{
  "n_layer": 16,
  "d_model": 160,
  "n_experts": 32,
  "experts_per_token": 6,
  "d_expert": 32,
  "d_shared_expert": 0,
  "activation": "swiglu",
  "moe_layers": [2, 3, 4, 5, 6, 7, 8, 9, 10, 11, 12, 13, 14, 15],
  "router_score": "softmax",
  "normalize_top_k": true,
  "routed_scale": 2.5,
  "balance_loss": 0.00908,
  "balance_bias": false,
  "router_z_loss": 0.0001,
  "n_groups": 8,
  "groups_per_token": 3,
  "init_std_router": 0.0166,
  "lr_router": 0.00121,
  "n_head": 2,
  "n_kv_head": 1,
  "head_dim": 64,
  "vocab_size": 8192,
  "norm": "layernorm",
  "norm_place": "pre",
  "norm_eps": 1e-05,
  "positions": "rope",
  "rope_base": 8570.0,
  "rope_fraction": 0.75,
  "qk_norm": true,
  "attn_scale": 0.125,
  "tie_embeddings": false,
  "parallel_block": false,
  "init": "uniform",
  "init_std_qkv": 0.062,
  "init_std_o": 0.0694,
  "init_std_up": 0.062,
  "init_std_down": 0.0,
  "optimizer": "adam_variant",
  "lr": 0.00249,
  "beta1": 0.9,
  "weight_decay": 0.12,
  "lr_head": 0.00763,
  "grad_clip": 2.0,
  "warmup_steps": 262,
  "schedule": "cos",
  "final_lr_fraction": 0.1,
  "batch_tokens": [32768, 65536, 98304],
  "seq_len": 256,
  "doc_mask": false,
  "train_tokens": 334800000,
  "steps": 5541,
  "dataset": "wikipedia_en"
}
Below are experts of layer 2 (counted from 0) of a mixture-of-experts language model. Rows are named gate (a neuron's input weights, with its number), up (a neuron's input weights, with its number) and show model dimensions 0-159. Each number is 128 + 32 x the weight over its row's rms, rounded and kept within 0 to 255.
Before each expert's rows: "comes after" lists some tokens at least twice as common just before its tokens as in all text. This comes from a sample of Wikipedia text that the model never trained on. Tokens count by the router's weight.

# expert 24
comes after: " the", "-", " a", ":", " \"", " The"
gate0 [147 111 147 119 148 184 115  59 107 195  71 184 153 141 119 107  94 101 165  71 128 110 135 146 115 136  86 147 148 122  78 117 124 198  80 149  72 143 131 163  75  77  32 148 124 170 111 133 159 106  89 110 135  82 204  99 152  70 137 119 168 110  86 149 120 135 137 161 143  96 161  99 154 113 148 132 141 129  81 147 128 108 128 140 113 120 113  94 123 142 144 145 147 123 186 125 111 178  99 130 145 159 166 117 109 116 155 149  73  94 133 149 235  90 122 122 116 193 126 164 166 116 141 153 134 166 110  91 158 148 113  83 116 115  91 141 160 169 136 140 164 127  97 191 105 120 126 157 119 118  85 151 151 108 100  59 164 149 133 117]
up0 [157 172 201 137 122 100 133 124 168 156 153 165 111  89  86 172 102  91 116 152 161 142 122 168  78 165 116 168 143 117 147  99  82 110 169 153 131 135 103 108 158 129 102 123 140 143 144 148 103  35 142 124 128 131 173  88 107 125 169 148 127  83 145 190 148 145 164 123  93  56 152 116 190 105 133 150 133 139 119  97 130  29 125 120  53 134 157 131 195 163 114 119 161  79 108 105  98 106 141  55 109 165 174 143 113 169 151 141 127 101  95 177  91  96 121 137 144 109 155 178 137 112  46 124 181 173 162 138 134 117  85 127 118 158 141 128  96 151  68 118 121 148 102 166 161 118 120 141 123 145 142 144 125 152 133 132  88 185 146  68]
gate1 [ 85 184 131 160  84 172 122 134 119 131 121  92 130 128 119 154 149  70 163 150 137 118 126 168 128  94 103 103 159 164  99 146 158 119  84  66 126 163 131 167 103 118  97  58  79  80  68 135 157 181 108 181 189  92 140  98 136 180  81 138 151 163  72 102 150  80 137 113 169 139 113 117 175 158 117 105 166 161  94 126  87 141 109  83 150  58 161 147 164 143 127 130 157 109 153 102 190 145  78 108 183  97 148 188 129 182  98 144 103 104 133  88 148 137 107 128 105 160 128  94 117 131 194 134 172 132 108 140 122 124 148 121 145 154 123 179  80 102 145 143 106 148 155  80 104 145 120 150 133 130 127 103  46  95  92 138  69  71 129  99]
up1 [222 151 124  86 154 119 155 184 150 136 123 170 117 195 149 166 146  73  83 171 135 126 140 130 202 116  99 175 141 137 128 127 137  93 131 115 106 130 173 160 131 117 153   9 109 144  29 109 146  85 163 137  68 126 129  79 143 126  81 127 140 165 146 161 152 195  93 121 167 121 141  69 114 161  77  85 168 118 113 159  96 106  79 125 118  99  87 114 161 151 141 121 132  84 102 144 101 133 104 107 119 142 128 126  70 131 115 131 101 146 122 152 169 109 126 156 158 109  46 179  99  93  93 134 161 162 121 169 154 160 157 151 172  93 139  95 167 143 123 122 124 141  86 163 115 122 112 109 133 148 111 113 110 121 169 130 104 149 116 111]

# expert 7
comes after: "\n", " of", " L", " at", " from", " by"
gate0 [136 151 139 111 111 168 106  97  50 143 114 123 161 140 149  74 121 143 123 131 127 118 173 193 140 202 117 143 137 103 121 125 154 132  91  99 165 177 153 118  67 164 107 125  98  90  21 128  43 127 151  83 104 138 113 168 110 133 152 164 125 110 110  80 181 120 173  84 128 178 131  97 169 132 125 179 126 123  80  69 147 136 121 124 159 202 133 134 110 156 133 119 134 196  89 127 142  91 136 139 162 129 129 124 129 185 141 110 123 185 141 123 138 129 131 194 120 150 103 138  65 142 167 186  98 151 126 140 122 144 171 140 111 129 134 130 143 133 139 142 103 171 114 121  77 125 127 117 161  74 103  52 139 127  67 110 104  65 164  97]
up0 [ 61 161 151 136 122 129 116 120 156 156 109 121 154 128 127 127  74 107  85 106 128 122 124  96 158  67 119 122 132 136 108 130 115 129 155 144 127  87 138  96 201 137 118 150 109 178 191 107 177 137 158 154 165 153 120 108 149 122 117  52 148 149 130 181 101 161 112  75 155  98  95 118 113 131 146  99  75  97 136  68 114  61 167 121 177 109 122 145 196 100  98 105 143 171 134  98  96 178 134  94 104 167 127 125 118 157 103 144 110 146 103 147 152 138 125 126  70  82 165  72 216 136  85  91 165 152 151 128 115 140 132 130 175  63 115  53 122  85 119 130 152 121 118  65 114 128 101 151 137 182 127 198 109 149 199 184 148 151 123 110]
gate1 [103 140  98 135 181 126 143 177 170 130 135 124 111  83 136 150 120 111  41 123 124 118 122 140 115 127 164 114 134 144 170  57  93 158 152 118 178 160 101 132  80 137 161  74 142 112  96 112 123  93 132 129  86 172 126 180 124 155 177 166 103 103 127  48 145 185 162 131 100 156  73 150 105 128  97 139 203 157 119 107 180 126 116 100 122  89 112 130 150 162 161  79 112  38 165 133 122 135 100 121 102 177 135 114  90 121  97 178 157 144 190  92  78 141 145  98 123 130 160 105 153 124 168  76 167 112 116 121 194 128 117 134 156 152 139 122  55 116 131 170 173 155 107 168  64 130 129  90 125 155  84 143 106  78 143 149 110 163 111 168]
up1 [ 93 178 182  64 139 154 111 131 135 127 161 126 114  91 161 166 114  87 176 129 189 138 127 157 150 111 170  99 140 106  89  98 154 130 104 115 165 115  81 151 110 129 151 131 134 157 174 119 135 146 133 139 134 151  91 164 150  72 107 122  83 127 158  99 113 136 147 128 115 137 102 113 104 152 158 151 126  90 129 133 121 169 143 107  86 181  47 146  85 136  93 130 117 140  78 168  51 159  69 174 105 178 118  83  83 122  87 147 178 159 154 129  90 106 169 110 151 103 214 176 138 139 112  89  63 157 135 107 148  92 155  58 160 110 147 129 114 120  88 122 189 207 113  96 154 151 102 113 127 125 111 140 146 133  97 172 118 154 178 186]

# expert 31
comes after: "\n", ".", ")", "==", " =", " It"
gate0 [105 101  59 139 149 152 131 134 108 101 168 103 145 197 154 170 137 101 140 121 148 120 100 149 114 119 132 117 135 103 127 104 109 123 115  96  83 126 157 105 136 173  58  82  57 115 126 128 125 157 110 125  85 140 170  24  84 137 101 147 126 114 172 130 137 130  77  90 150 137 109 117 106 205 134 127 191 114 121 120 151 113  95  74  98 101 158 151 145 152 186 131 147 124 148 179 137 148 150  96  72 127 137 111 171 156 146 112 147  96 113 158 152 135 135  88  72 166 233 150 149 107 107 104 112 157 134 166 171  85 140 195 144  94 168  72  93 100 181 127 161 116 129 158 179 161 114 138 109 119  90 102  93 168 147 115 153 116  70 118]
up0 [135 113 115 162 138 195 156 130 148 124 134  93 103  99 116  62 156 118 132  67 128 121 108 131 132 171 149 114 145 159 119 118 144 107 120 133 113 129 118 114  90 142 127 164 141  91  76 170 134 158 158 143 173 141  88 199 207 103 110  96 168 146  92 185 160  75 201 112 138 144 140 135 190 109 105 166 134 179 140 116  88 107 134 180 141 121 145 124 142 105 124 106 100 119 121 153 163 141 170 174 116  89 115  44 142 128 157 158 150 125 151  87  79 118  57  47 123 151  42 146  95 103 140 106 151  84 134 114 113 123 147 114 111  98 116 128 127 121 126  94 122 163 133 127  93  88 139 120 145 194 103 186 110 118 142 195 102  37 104 120]
gate1 [141 118 107 116  95 154 114 142 139 107 114 109 149 127  99 140 157 187 145 166 159 139 129 115 125  91 163 148 127 198 124 129 113 153  97 125 183  94 148 143 109 126 111 148  92  75 142 120 131  90  88 136  88 143 136 161 133 101 157 171 143  78 142 127  37 112  80 150 185 125 110 117 135 189 176 142 134  68  94 157 169 117 152 154 163 108  69  66 115 156 136 104 146  50 166 105  48 144 148 144 113 149  97  75 154  90 130 125 152 122 143 157 208 105 176 161 140 100 168  93  80 118 163  95  73 184 136 156 147 138  73 141  92 141 138 110 171 105  60 131 152  91 153 121 129  88 117 168 144  93 146 133 168  91 146 121  91 118 112 183]
up1 [129 119 121  92 101 147 137 116 151  98  96 132 135 128  97 158 101 219 127 168 151 171 130 153 190 111 109 115 122 150 106 144 144 108 120 160 179 115 128 122 131 155  69 121  82 100 161 157  77 114 140 161 110 105 111 131 107 173 130 119 138  62 141 187 114 122 124 167 181 142  48 113  58 143 149 116 104 109 116 118 177 164 134 105 191 150  83  81 129 122 140 129 137 153 110  99  63 118 152 163 121 143 137 123 189 148  93 154 106  75  95 170 105 158 100 110 142 128 185  77 122  85 208 122  75 145 140 144 176 146 118  72 141 179 133 197 200  70  59 133 154 130 128 123 133 133 137 112 120  67 124  93 119 155 114 145 121 115 134 151]

# expert 28
comes after: "\n", " ", ")", "==", " =", "\n "
gate0 [147 159  92 136 136 160 139 150 177 147 127 105 145 118 127 130 116 180 141 181 157 113  89 109 140  95  97  87 153 109 143 132 198 133 178 124 128 127 137  96  61 130 177 114  68 164 158 165 160 101 129 134 119 210 188  63 169  96 155 107 123 163 105 128  83  67 106 148 135  90  99 125  74  86  90 155 139  94 108 101  82 120 142 133 136  83 104 125 118 146 138 159 122  97 132 140 156 124 165 123  85 160 145 167 153 119 120 124 125 132 200 135 179 146 109 151 105  93 153 116  69  96  95 179 127 151  94 146 168  59 157  67 146 138 111 203  73 112 157 132 136  96 137 123 147 150 161 140 122 170  87 113 144  88 138  61 149  74 116 186]
up0 [129 161 157 112 180 109 109 104 134  89 121 107 171 166 125 149 107 135 153 155 102 148 135 101 187 106 108 104 108 120  49 126 138 134 183 110  81 116  71  92 144 144 136 106  79 173 150 143 110  96 161  84 118 186 163  97 105 149 132  45 121 200  72 133 115 213 144 197 152  86 135 118 110 161 150 150 107 119 146 112 116 103  91 163  98  96  69  81 123 123  98 113 152 175  98 122  85 183  99 123 151 188  78 122  38 108 110 119 154 164 118 151 153 157 155 117  67 121 123 140  97  78  85 121 155 131 114 114 135 103 125 152 139  93 137 155 164 138  85 174 188 139 151 128 101 101 113 118 110 144 105 119 128 145 150 106 160 192 138 130]
gate1 [175 115 114 120 133 149 106  99 121  93 182 113 180  97  93 114 117  90 190  90 133 117  94 113 127 131 118  74 148 137 146 164  31 151  90 169 106 107 162 116 102 114  99  86 102  69 105 149  98 115 157  92 143  91 122 194 167 119  98  87 102 106  91 111 151 167 160 161 138 148 149 127 135 155  79 154 167 122 133 110 116 115  76 175 122  99 134 149 139 138 144  79 161 147  81 141  98 125  93 107 106 129 146 110 159 145 115 131 158 164 129  95 137 156 226 147  98 167 201  85 151 100 139 140 128 114 130 103 182  80 143 172 202  90 112 101 133  94 141  93 156 158  76 126 120  64 119 192 164 110 142 132 108 188  84 139 116 158 116 161]
up1 [180  90 124 157 102 171  94 115 196 118 166  99 188  97  92 108  67 124 162 129 166 128 141 142 101 158 102  94 122  95 117 108 111 117 145 153 125 141 157  96  62  94  94 134 166 101 129 179  75  37 144  58 120  70 105 147  50  80 124 149 119 130 135 152 121 131 100 193 132  93 105 116 150 158  62 141 171 146 115 132 164 136  80 189 136 122 143 112 125 100 132 123  98 180  57 129  95 137  48 139 144  98 158 138 145 120 145 160 181 143 142 134 138 126 117 201 149  89 159 125 106  78  83 150 134 161 131 144 148  85 136 175 136 103 122 108 148 103 160 142 113 136 137 124 172  94 137 157 136 124 156 183 128 130  97  81 127 123 100 174]

# expert 5
comes after: "\n", "==", ")", " L", " D", "==="
gate0 [133 131 145 146  61 100  86 171 127 135 145 141 137  83 116  95 103 120 213 143 141 151  95 185 209 105 139  97 132 167 144 135 151 156 136 121 122 126 102 125 123  84 123 176 169  91 101 106 136 109 211 123 127 145 101 118 105 106 161 117 144 139 115 109 100 201 143 140 114 130 132 135 161  73 122 136 117 126  88 128 156  81  45 131 122  74  84 122 169 131 159  98 115 123  95 157  79  85  55 141 182  67 148  97 120 189  99 156 169 106 139 140 177 137  97 178 143  94 151 167 104  79 130 117  82 114 120 109 161 119 139 103 195 158  94 173 100 141 134 177 130 116 146 162 143 111 145 143 155  92 127 130 154 144  91  85  62 162 120  74]
up0 [107 104 132 112 151 125 139 123 147 103 165  93 112 113 167 156 170 174 114  98 164 112 136 179  66 110 227  62 125 161 117 110 111 110 139 169 197 178 132 100 152 144 142 135  96 115 100  79 162 184 144 159 146 111 163 148 132  89 154 121 144 123 102 164 139 135 119  88 115 182 128  92 106  68  97 139 118  81 167 121 118 188 110 167 114 142 161 148  54 110 143  95 181 167  96 208 143 146 123 106  80 147  69 117 140 113  83 159  74 196 132 122 130 116 144 119 105 128 125 154 126 196 141 122 126 138 127 150  92 137 206 127  86 161  86 162 155 191 136 132 141 131 126  48 119 110  97 175 132 134 106 120 111 139  94 118 129 109 125  96]
gate1 [127 131 147  76 113 121 115  88 128 144  88 113 133 135 219 158 247 143 154 105 112 105 151 114 104 115 127  96 140 133 151 135 124 111 116 152 162 146 108 135 119 144 119 113 118 210 105  64  91 119 124  69  96 171 162 156 143 167 113 163  85 143  51  97 144 175  87 114 124 183 150 106  75 125 154 100 126 108 107 132 130 125  82 151 163 133 149 132 159 109 145 152 140 125 149 149  88 168 100 120 134 196 123 104 124 145  47 114 129 116 135 152  78  77 163  83 118 142 156 134  90  74 173 168 120 128 129 126  90 143  82 185 174 145 110 139 105 138 128 195 161  99 152 129 140  85  99  66 164 112 138  87 117 123  91 149 150 180 172  99]
up1 [125 145 134 121 143  69  76 151 218 109 111 110 111  85 165 121  68 108 164 121  95 157 111 176 102 134 140 146 143 135 108 117 108 115 104 136 105 148 108 109 167 130 125 137 117 134 148 145 136 147  65  89 202 138 136 128 155 142 130  33 173 162 122  84 132 139 142 143 140  87 122 140 150 170  79 111  55 124 140 124  79 109 132  98 155 131 158  97 147 185  62 101 160 112 108 107 177 121 161 136  99 146 126 167 139 122 131 119 117 122 109 104 171 125 110 173  78 143  53 129 104 197 159 120 180 119 120 184  30 145 102  95  82 151 190 151  93 104 138 126 159 121 132  73 118 132  85 182 123 172 136 125 169 159 158 156 132 110  94 130]

# expert 12
comes after: " |", " in", "–", "|", ":", " /"
gate0 [107 111 142 115 176 131  72  86  79 133  96 125 157 159 104 112 137 140 130 142  79  96 159 127  92 123 196  95 118 144 101 152 119 150 131 176 144 183 177 119 145 122 156 113 135 147 121 117 100 129 160 139 105 116 105 133 133 145  89 153 124  62 148 151 134 185 110 114 112 149 150 167 113 149 136  95 152 113 112  91 143 153 173 108 132 116 220 188 170 130 166 156 143 199 100 151 157  78 134 134 106 115 148 108 163 137 109 151 155 114 115  92 132 178  96  60 162  82 167 133 162 163 142 183 117 110 162  52  97 151 130  48 101 190  92  80 136 122  99 155 106 112  80 155 159 141 154 168 198 142 100 114 155 148 104  99 106 100 144  44]
up0 [189 138 204 100 134 116 157  69 187 130 144 120 134  72 150 166  86 110 201  82 154 101 111 145 147 104  80 127 121 129 130 103 137 190 115 117 133 127  68 107  59 169 130 127 105  60 160  45 106 133 149 166 158  89 122  75 196 139  83 103 111 132 151 125 124  97 153 141 149 147 135 140 126  81 148 102 175 104 119  94 104  97 116 138 120 142 112 100 119 136 107 108 141 158 154 109 148 132 121 129 149  95 120 107 112 183  69  94 159 113 122 159 128  97 208 178 118  85 152 135 154 137 137 103  90 144 132 131 178 108 185 157 140 144 164 123 109 125 111 116 222 143 137 120 151 115 123 149 124 193 108 194 128 120  90 157 150  68  92 121]
gate1 [ 68  46 127 125 130 153 107 197 100 144 145 155  74  80 144 105  90  99 191 117  73 160 117 140 130 104  97  86 132 146 109 160 143 148 101 139 147 162 209 144  92 120 116 106 150  65 166 162 206 112 143 170 122 139 156 128 117 170 127 139 133  84 117 137 141 140 109 115 131 124 136 144  90 129 117 141 180 111  83 151 172 103 201  91  80 118 148 114  97 156 186 137 109 158 118 182 143  92  74 119 112 135 149  88 174 128 116 138 136 164 109 133  71  59 157  92 153  87 101 136 153 100 145 133  77 154 193 132 131 167 121 112 108 145 176 149 184 107 121 128  94 100 158 102 167 143 167 136 172 122 110 140 173  49 126 125 117 125 117  96]
up1 [155 148 143 128  92 184 140 183 139 132 110 171  96 112  92 153 129  83 141 179 150 119 119 137 125 128 164 153 120 101 199 152  76  92 134 122 121 154 119 123 191  67  53 115 171 173 134 147 146 134 112 126 123 139 132 179 102 124 159  72 113 145 113  88 119 144 111 116 132 103 169 122  91 114  92  74 100 122 108 157 126 146 148 157 131 155  24 131 111 153 182 106 126 148 165 207  95 119  85 104  99 127 101 110 194 125 159 140 120 132 113 156 137 165 144 142 131 198 129 128  60  94 123 129  86  66 146  90 177 157  83 127 133 160 136  98 143 135 160 123 136 141 139 159 101  89  68 127 111  79  98 164 103 145 175  53 102 166 141 175]

# expert 15
comes after: " |", "–", " (", ".", "|", ":"
gate0 [120 100 133 156  66 134 144 162  84 141 178 100 117  74 128  85 148 123 129 186 122  65 125 195 103 112  92  89 144 166 160 101 110 132 141 117 171 177 189 159 106 144 109  78 192 135 101 110 168 133 169 162 103 134 230 120  86 154 121 109  98 161  73 141 104  80 112 172 138 174 158 114 113  62 122  96 131  69 132 102 146 122 102 172 135 118 106 165 200 144 170  85 175  91 101 132 145 133 132 123 146  83 118 102 168 103 122 181 126 159 143 168  89 128 113 136 113 122 138 143 102  85 117 146 110 158 117  67 128  87 104 127 149 161 122 128 120 113 123 159 179  83 113 156 116 101  91 144 161 186 167 129 102 131 125  52 103 115 104 111]
up0 [121 122  67 132 126 153  99  97  99  90 156 154  91 142 187 112 182 169 169 152 154  81 107 118 205 122 135 117 152  97 110 157 204 156 134 104 103 123  99  94 172 136 171 145  67 124  64 112  73 103 130 134 104 105 114 154 125 164 129 166 120 149 131 113 113  97 105 106 160  87 123 106 106 178 117 165  88 152 149 134 103 139  95 158 145  95  96 169 134 114  74 149  85 146  53 128 156 148 113 171 116 126 107  82  82 137 163  90 128 163 177 106 106 187 110 112 126 102  99 106 135 159 122 194 208 111 123 115 146 152 130 174 171 127  96 134  57  90 150  89 176 133 136 171 101 150 147 125 127 123 111 125  81 220 110  95 137 144 142 103]
gate1 [171 104  96  96 116 154 192 150 153  61 155 184 188 129 135 173 171 144 115 127 193 154 129 135  99 131 128 150 141 140 117 147 112 183 178 186 114 143 118  47 118 130 133 121  45 136 110  96 102 135 143 143  66 139 107 134 109 155 152 127 113 153 124  85 123 106 125 157 102 153 126 101 134 138 106 158  94 106 134  87 130 124 125 141 111 184 106 124 137 159 111 160 157 174 119  95 162 101 146 214 118 101 200 128  95 113 103  91 151  69 166 103  53 117 111  74 143 152 109  90  70 144  98 178 105 113 132  94 196 108 135 147 127 142 101  82 110 118 113 141 101 199 129  82 116 110 169 132  89 153  88 165 109 125  66 151 141 157 150 141]
up1 [112  89 160 101 124 119 138 218 150 169 126 154 110  94 102 131 155  82 193 108 164 154 121 140 137 144 111 162 119 145 208  69 104 170 161 100 166 120  80 187 106 119  92 144 142 127 187 129 176 140 125 159  82 155 109 152 143 139 179 155 151 144 121 105 109 170 172 124 100  99 174 138 134 114  72 115  84 128  93 147  77 118  89 134  87 162 112  64  97 165 170 128 117  69 158 156 134  98  93 127 133 105 105 202 151 149  95 116 134 132 104 151 145  71 151 123 108 175 166 176  84  74  78 134  77  84 126  69 160 131 104 151 121 149 177 139 122 155 131 131 118 112 131 128 128  90 104 107 150 110 104 116 160  98  81 169 114 168 154 187]

# expert 16
comes after: "\n", " m", " b", " G", " \"", "2"
gate0 [135  81 141  97 122 124 128 179 109  64  89 112 133 196  97  69  66 156 153  97 123 156 145 147 137 105  94 116 132 105 127 174 156 146 119 149 143 143 122 173 136 141 121 155  86 127 104 169 108 177 132  75 126 127 126 108 120 173 141  92 170 125  77 228 148 130 179 118 165 174 112 112 100 226 134 132  82 126 101 138  89  87 108  93 149 149 209 135 131  79 165 125 153 150 124 110 133 189 166 144 149 117 131 125 168  92 155  84 178 139 149 105 183 175 124 166  71 158 172  85 133  87 167 101 124 109 109 134 119 120 143 176 110 105 105 141 130 127 135 151  96 136 114 131 121 122 153 105  92 117 150 185 105  94 101 135  90  68  64 107]
up0 [107 185 185 125 139 142  96  94 127 144 178 124 142 114 157 100 151 108 122 111 144 124 167 123 148 128  97  92 124 153 127 148  95 140  98 135 143  89 111 177 112 143 110 106 157 125 144  86 142  94 122 114 177  86 146 130 168 149 147  81 146 122 112 204 166 119 126 140  73 174  88 161  93  88 128 135 157 111 131  77 159 120 105 157 136 153 159 168 165 106 110 108 133 159 100 131  97 153 160 145 128  95  90  41 194 138  56 158 123 142  69  97 105 130 133 131  86 109 170 130 152 107 211  57 120  80 176 195 127 122 177 174 143 127 167 129 186  39 126 104 125 126 102 100  74  89  95 122 153 148 126 105 118  84 115 125 156  91 162  87]
gate1 [136 125 143  98 129 152 125  73 124 142 166  82 106 159 137  55 143 108 146 124 115 117  96 140 146 114  93  84 131 123  95 217 125  66 104 127 106  91 235 151 122 137  76 147 155 141 135 125 147  85 195 115 147 125 169 121 155 159 100  73 169  90 132 127 193 125 145  73 138 140 146 131 123 176 140  97 120 134 120 159 151  79 146 148  84 103 178 125 173 167 121 159 171 145 128  55 174 112  85  89 127 123 110 111  83  86 157 151 136 126 116  50 179 162 154 127 121 150 140 131 110 135  78 154 142 158 158 149 112  82 138 125  73 135 186 124 140  56 129 120 142 106 124 166 121 111 164 124 157  89 187 130 106 127 129  78 124 120 190 122]
up1 [157 229 149 161  87 123  98 127 165  96  69 162 123 116 113 133  98 115 134 131 137  98 108 118  88  95 175 145 130  84 199 102 141  66 150 147 131 130 131  86 131 144  64 154 101 140 151 139  53 145  91 166 138 124 177  86  87 177 167  83  87  83 160 105 123 143 139 104 135  58 129 132  96 112  97  89  66 174 114  73 128 134 173 144 135 132 146  73 161 119 115 114 124 155 122 208 179 126 139 115 101  90 112 122 131 129 116 121 175 102 123  76  88 186 184 150 170 123 131 109  99 161  87 164 159 111 168 135 120 135 173 147 103 140 141  84  67 140 139 126 101 164 179  97 132 120 122 124 110 118 129  88 130 195 155 121 116 137 128 164]